config.toml
num_hidden_layers = 8
hidden_act = "clamped_swiglu"
lr_router = 0.00104
norm_eps = 1e-06
tie_word_embeddings = false
Below are experts of layer 5 (counted from 0) of a mixture-of-experts language model. Rows are named gate (a neuron's input weights, with its number), up (a neuron's input weights, with its number) and show model dimensions 0-47. Each number is 500 + 50 x the weight over its row's rms, rounded and kept within 0 to 999. Numbers have three digits each.
Before each expert's rows: a language model's description of what the expert responds to. This comes from a sample of Wikipedia text that the model never trained on.

# expert 10
Description: Numbers in tables. Digits and number pieces in tables, scores, times, coordinates and statistics, such as 66:46, 0–0, 3,915, 42°11′.
gate0:593443518572454552480590485521574548495495504472441518498494502587500536478503476491507544485532501512561468519445543564477508466521558518453390
up0:441425509510528527640523532488358518538516427521543453458469516546514443505528547499520563486481457555495492459575469519492478548508573439459404
gate1:515433505501534497453570535459389631543452533497535455484462521425494432551607541449528521569443600495464501477520495501534471551482446450474592
up1:499548427441491496468558522536561440556418452537461511513467446476589531445535495508535386472555491537459425498489402502516544465524502446534552
gate2:525545541458422579501524568526487365488551463455557591578552493526584616455438502450452462523449567494557489539498389494517511430446461451443460
up2:515469517483513554420490482457471469609558542540528487524408523488470477495446489504471477516620421603483508490576455475578542470440497437508517

# expert 11
Description: Spaces before words. Bare space tokens, mostly between words or empty table cells, and lowercase word-initial pieces like f, c, sp, ex.
gate0:499579480581481480519411576427488494486440501508513476539547459579488543448501505454535521434542445497570474578589559600445486577449434429455528
up0:577481551480549526451468505431492513483600471488502569559479445476506374578534471473440454379576537466448520484466427412542531489481468513502474
gate1:497500571520406486502513490568427390468456577541367443557543516528411492453439518533537527562582399494483558517428535552516500526410539480539511
up1:425507506469463429404512487479493453571478544561432443545466423427538518541424481523622394522516457546463568543495480474491469475563452472456519
gate2:522501502485531540469535445584460505504493492528445506556510536540462511518433391513544514492471564396393496507515517533446546500476530618431470
up2:557592581540610474506511431524508547528538424502439450350501515499565475570435467527431482473482493465520538412440510468561491577521521456551520

# expert 6
Description: Foreign name syllables. Short vowel-heavy syllables inside foreign names and taxonomic words, such as le in Jakovlev, ga in Vegas; also pronouns he, she, we.
gate0:524506543465474433517533529544457554403580535463534503506470502492576568447512453519518568477506466489526487547454490555508514476555514391551460
up0:508511520517476508474545560477519594461548625505494490462360479554505532576561538554455510520509571518496506590560526576485537465524457497572517
gate1:550504482568441431409540497462507555485465548529550445440511349627559436517467547436466489534490414439549521528426495497508498460528505478493496
up1:493537495490514548614434474545506516528455473483423558530540382498590619510527443517589479492488502476583497513500437597467493355575464463490509
gate2:459408518504439501517600483591531483499457428514503513572525424520471595429435515475568457505444463565515499533549435506536491481435510495501518
up2:547426475441523474394512501332470519578531571561518450500435451510563521576555494493384495471529413563565457494509494469554481461495485463477500

# expert 0
Description: Latinate suffix pieces. Middle and suffix pieces of abstract English nouns and verbs, such as s in decision, ment in document, ation in compilation.
gate0:507468480628406459518486480442457519564528449444492489612558498532499552496495594465584526512527497437475534409586511561512482415473463589484596
up0:362449618427572483544506516468531522391538431555617498497441428484521496513468532592493517436525504539461529497473401492430549445495529491493575
gate1:397402522504475526511461621488468518492549601502459548542533479514448531470539580435457568414571400476462486511437575515508532485484585450436500
up1:504475506478446620452546403588553493540476416481461501474486459512518535448460451450488519368496533465440540521549472550487473458528570599529532
gate2:515502390428356450385507484503496577492510495546459474586436530544577474544568626508523539594513548491458472466523441506492496513518525571413500
up2:469554623549528445595507544464448460382594529482586429482496549519477502546541557468532428516549508499587487504493558496587463473432465465472473

# expert 2
Description: Agent-noun word endings. Word-final pieces forming agent or role nouns and other endings, such as ist in chemist, ur in entrepreneur, ctor in factor.
gate0:537427541460490473506462441455512531406532493431564496502545464537494562570520587462539517436554486440541519484515330481524470409481534576480551
up0:495586476501600577473575467484563564581506441450497498650432446481467497498498424537465480488545485597459389521490496525524489495569469537442510
gate1:505538591552514497526591389475452467495468563545464494577482425541519467500490538492490555483582454503577412544437475397489479463574603515519448
up1:534489513426456389475502514497576544474587540503560533517491437503500459505570472547572470524453497475406548500519471511583459471540425581531590
gate2:490541482433578484423545516546575600472546513577483489505461493487513504513447552491510524396472462482394492456507481503505566531562512593423514
up2:476462368611450427485596516527445473526464423499529434529566506433503552567601442494494491474402530466484586511488439446510531526458502462571454

# expert 13
Description: Articles, word-initial syllables. The articles the, a, an, and opening syllables like de, re, pro, mo, plus u in Authority in taxonomy infoboxes.
gate0:448500468455504415486524518542497432481430432452517533574498416524488518531408546452547507489597511532583580648571533443456512490520479458510521
up0:595526503509543509475567511437449576531602514500567531486530556509510397528573481444549525491485510491530542448447472497485437552485543485478553
gate1:503504426523430634420596567487497472483459477567494547475490512489483493517508499430527560478419477559501550502458526568533480474451508465503522
up1:477485479593613447513495503508593486529482554547476521496459495573478538516498447533571445495478443475441547442541415496589485404524523557503497
gate2:488541486533467532418436469516508530557486419472480456532411486525565535482509547409538505507567474509429540475509516438431547501466531574477531
up2:410501544483501528435455505453543425552445524485467563450494478447526582526482518458342382466492470501498524529476518456583506577535421507543511

# expert 3
Description: Mid-word syllables, line breaks. Short syllable pieces inside words such as co, pro, li, vi, and line breaks ending infobox or list lines, e.g. Unwelcome, Scope.
gate0:447504491536522522430590503443420485414482391550466501513516515438555520420440576458518473583607467561459535483508494475581475466472535495498516
up0:485567500476351471538474539545494485491487482427466557572479451457480508543577504516559517526523634511494521514481404492492492467474486491417486
gate1:532475509473511548444543612513453503574394549561443428522496446457486462552466579511550589550520521561508557562528470504426436512455526523516479
up1:470622532499515501355442491481617412431546573431457535483466486558474463586479567493555497479432579451504432468454439529511498487479442501530569
gate2:566541535530445520475451447536516427503512490540498604519545452447494592518567520453545554551534483500490583545458448611513520473395443498426448
up2:498482532536562461473549478502512460545455473528464489467533466538578576535386486559486465560498456512431482469566507369564518500526552559579498

# expert 12
Description: Prepositions and cell starts. Prepositions and quote marks before a noun phrase, such as of, for, with, at, and first tokens of table cells or field values.
gate0:476525453533637495463465528597444511573563585504526527526498518524446653491489437518513512497548524536507503523534533489515377508493507459588531
up0:523491581477488493514431452493553596436457473445612635470482424515457458452506524480514507483423451522583516435485463460458590470541499573481494
gate1:504526454540472512429513484541527526560444549421464373442513538526482499554545547444446513505604542472565559474357533463528464462414551468496491
up1:554477480446557573489544580604567559564449554489483486514548424390495489466537455435544618538430449494586500485418518458446480477522480498405433
gate2:488527482473463522581516567462574549520489493493520441476450486567513592558520455447498442567645591480490464552419530437474514547570556580475432
up2:515518496464523463415482500519453479409500593511569561482508447494487455557472498594523507487533512574455427530468455436501537555516450489548478

# expert 5
Description: Word endings, plurals. Final pieces completing nouns, especially plural s, es, ies and suffixes like ity, ation, e.g. countries, Germany, Appearances.
gate0:619514581523452524493424566436588534502426397494395528578590473560544529575542490533432502458537563484519509503514411489530485484588461496527553
up0:443585529470551486547610364528498553462500478471575443565438516484542560542493562491562507551435487476497524435435553474538507422557490384537472
gate1:443500504401468508537584555491517475564510551487492557556422492541478600478442442507503529562405503605538451525543462529538534561501575579430441
up1:516495432483455560415498537438522509521480550530442469510507402539553444589534523467490407557557416481431443553433520513562509464419549465443459
gate2:464524458407526529502482497551572450479511561514511542551445522555449630503506445479575542551495617460504444508503474520426457507536483504515593
up2:506531512484446471498575411447514643501481455455470496529568492415521541524485477398439478465476535486513501540490407505451529570495526547527509

# expert 14
Description: Clause-joining punctuation. Commas, periods, semicolons and conjunctions ending or linking clauses, such as and, which, but, who, in running prose.
gate0:554367551541638471510477589503541592536434509475439566429607517532502534482483450483512522507512520492495521452468488455441468532434473434502478
up0:468594495515534466518483568550526425494463379505499506518519448464502534450464492529433519482586522497390524533633488517634550478470525470428525
gate1:479568504511412403483539526569546536411489538537508481493606526525551561526581544505440522467566526475519611408517496470459491493478622591496566
up1:484421533505530482453456521417463489518457520458412463466481498434544450434488549476536519510537441413452531579560412564460533498395476558526525
gate2:539563506470505518515496475524501503506465487495412522550513461320456498479452487493543495506521505503323555508465488538525570597500424505478474
up2:519496606510515480509488530500527493503541472473478490611532489472595562621539464489530530562428507407520482551488512481560463429466538470539432

# expert 15
Description: Verb endings, participles. Verb suffixes and stems such as ed, ing, ated, ted, and verbs like made, found, used, e.g. collaborated, faced.
gate0:508533583596543591547471509514578507445505437448473452514459476481428585468466481557551566581449531503556456476486492527486404513534520476476484
up0:534557530537525589436445505456468426551528489447492500609543494530423495451575413521514454549529528519494526543530527458508541506456401499482521
gate1:489507491534492575484553478623485483466434462394397516535455471461492502590464516469489438428551578562415482576449425517524441473447459549438460
up1:462537492524559566526509547587441421494591498536499470600469550488513408517475439465587487451427588504462485427471563505564490500482572490513532
gate2:494462568469509397539632591501488482524503511445478541462480456475530522518514462506500430507465471492508528536603384465624478516500585546494505
up2:511470549458561568492562504501498504481541590530509493472532545471499523499547555506375529468567525431551481523490388502569492492508539501517484

# expert 8
Description: Personal name pieces. Given names and surname pieces in lists of people, such as John, William, en in Kennedy, plus year prefixes 19, 18.
gate0:535500475505485523488516594469486449475520505504631596540454493474531515453492480522524556479569497588504499568427516578515586475457487507481478
up0:493497437355553480563545594578437450531410486495486381522476400453564513550502522450454492476503489462537501476522514495478405423564396501486545
gate1:482561493498484644525558527452518455505475516487529525549616431452503574616468497471490560518441508457502504554527494544555473385507479468538499
up1:482551512521499513457529411549472446600477464433446550538447550381420467448559499544433451478608599545449457549497485451487390511463484517516553
gate2:561400498438542531489559491513445435502488497455514495540528488481413522422527500518533605548504534487442530466479493445480477544525429519539536
up2:529523578437466574498480496408586518467530550569507582521475479538601465565510472493367491469485560476411458479524500500519531426469500536526459

# expert 7
Description: Function words, table pipes. Table cell separators in sports and election tables, plus prepositions and auxiliaries after a noun, e.g. in, of, was, is.
gate0:483482624437447481602488506466465513492508531432515485552508460521438546492485457491493552406458466451444422550531605542528513555480423341503549
up0:469596458558540490555531427559528487433528471473454450536559517465468451527502532512529564464566475432518581496549455549519464493631530540477427
gate1:621563576486467465389470534489386540469566488466442492593495459408528547474548464471468582514427490476542451459516433440603522481514544496472411
up1:523465503563410506553551492522588446556546441516392452451380515527533480517415450539574377559461534460561491564469505524517537436505504534492465
gate2:559467583525448489483540496503480493461525491489504557430607547448495534566500531416513485494480580604412489443513466529611491444538495533514484
up2:576556574539562575493554491445482471557523530490456477512496494425528449545499577547526510497574522533447486498553469486614460508483465644496506

# expert 9
Description: Determiners and modifiers. Words before a noun, such as the, its, their, his, two, and adjective endings like -al, -ive, -ian, plus list-item dashes.
gate0:493479415549450433464468518517511550390395587480495448534544415392577454481448531582499610453478601560488455518515564500527482495538532561557497
up0:531522584405532564426520445498411481504542478589555513460588553415545551482610517458582470459484496506549447430468488434444531540537438484537527
gate1:556435462509476512491492472597576533485415526483500524509458471539505459455494443622443485544548545515561521527461461489477483476518445580474526
up1:500516481464553512490557442501508400439546537555575524457435514373485463488367537514577508454581487449434459527556500490512458514462500446543544
gate2:459507410520482514398581524513503482553507511538450578475476446401519525523526529506515556559366520520520490490443542442469460534606496531479567
up2:402502526521423555559522527498450573489484504572570557429516456428514589519471518544611503554495408498505555397481438524551480496497520492538466

# expert 4
Description: Line and section starts. Line breaks before headings or tables, table pipes, list dashes, and sentence-opening words like The, In, After, and month names.
gate0:516456560419546525499522524525535539474464506489509542464549457465418582473447574535589575434520557437435472487367534581565544532470569564450402
up0:469559512486543563544497463541500529459447467498479592416531459489491556521491581398465470509515525566552465508478459475466473459385464479571453
gate1:439502666440502488440497482473440411568495451535511537561495451486454448563547570545535499468545454506504476545563470391497544531502490544455433
up1:602463446450477517549558500593531461550474479478475526456541529470475475527476412568469469478438504405541445540539391481588533447516436468486535
gate2:520519401634478546553443460598503479496496510506491603446587446507488455503572551466500406552505525561511439531459463566463541556529581507500338
up2:474422494485420476509469494508464567470607494375498459434595564436482560503417516608481448542470407522542495474439470514488508489493592486469558

# expert 1
Description: Capitalized name starts. First piece of capitalized proper names, initials and acronyms, plus hyphens, en dashes and opening parentheses, e.g. I-94, (Electoral, Bár-Kalán.
gate0:586540536477476587478510476530539517526526498518549467484447525528583558516462550511475506437547467479406459515496413532551437492625469440492587
up0:525359535460490477507521523416455548450464571458514575520569563473549417448476525483432442499571534498578548432540486491485471542472535380452522
gate1:568582564490597509539541535387535568511550542463464516571485505547489486492476535546490551563500454493436483537476510424506553424471380516526486
up1:528590509549483493527590489503526467459568439629542516539541466516439468501491447523492516459556628376518528524436445526587528538546530492478522
gate2:501520514558520515454544440535544490487520537494491554615522598538426570532533598437543607551475475441539465540454504517377547540599486513502516
up2:570542541480493443498463552341471495422415430490527525481532468464507462512528366457496490470499444451490482557502439566481478514338486547475471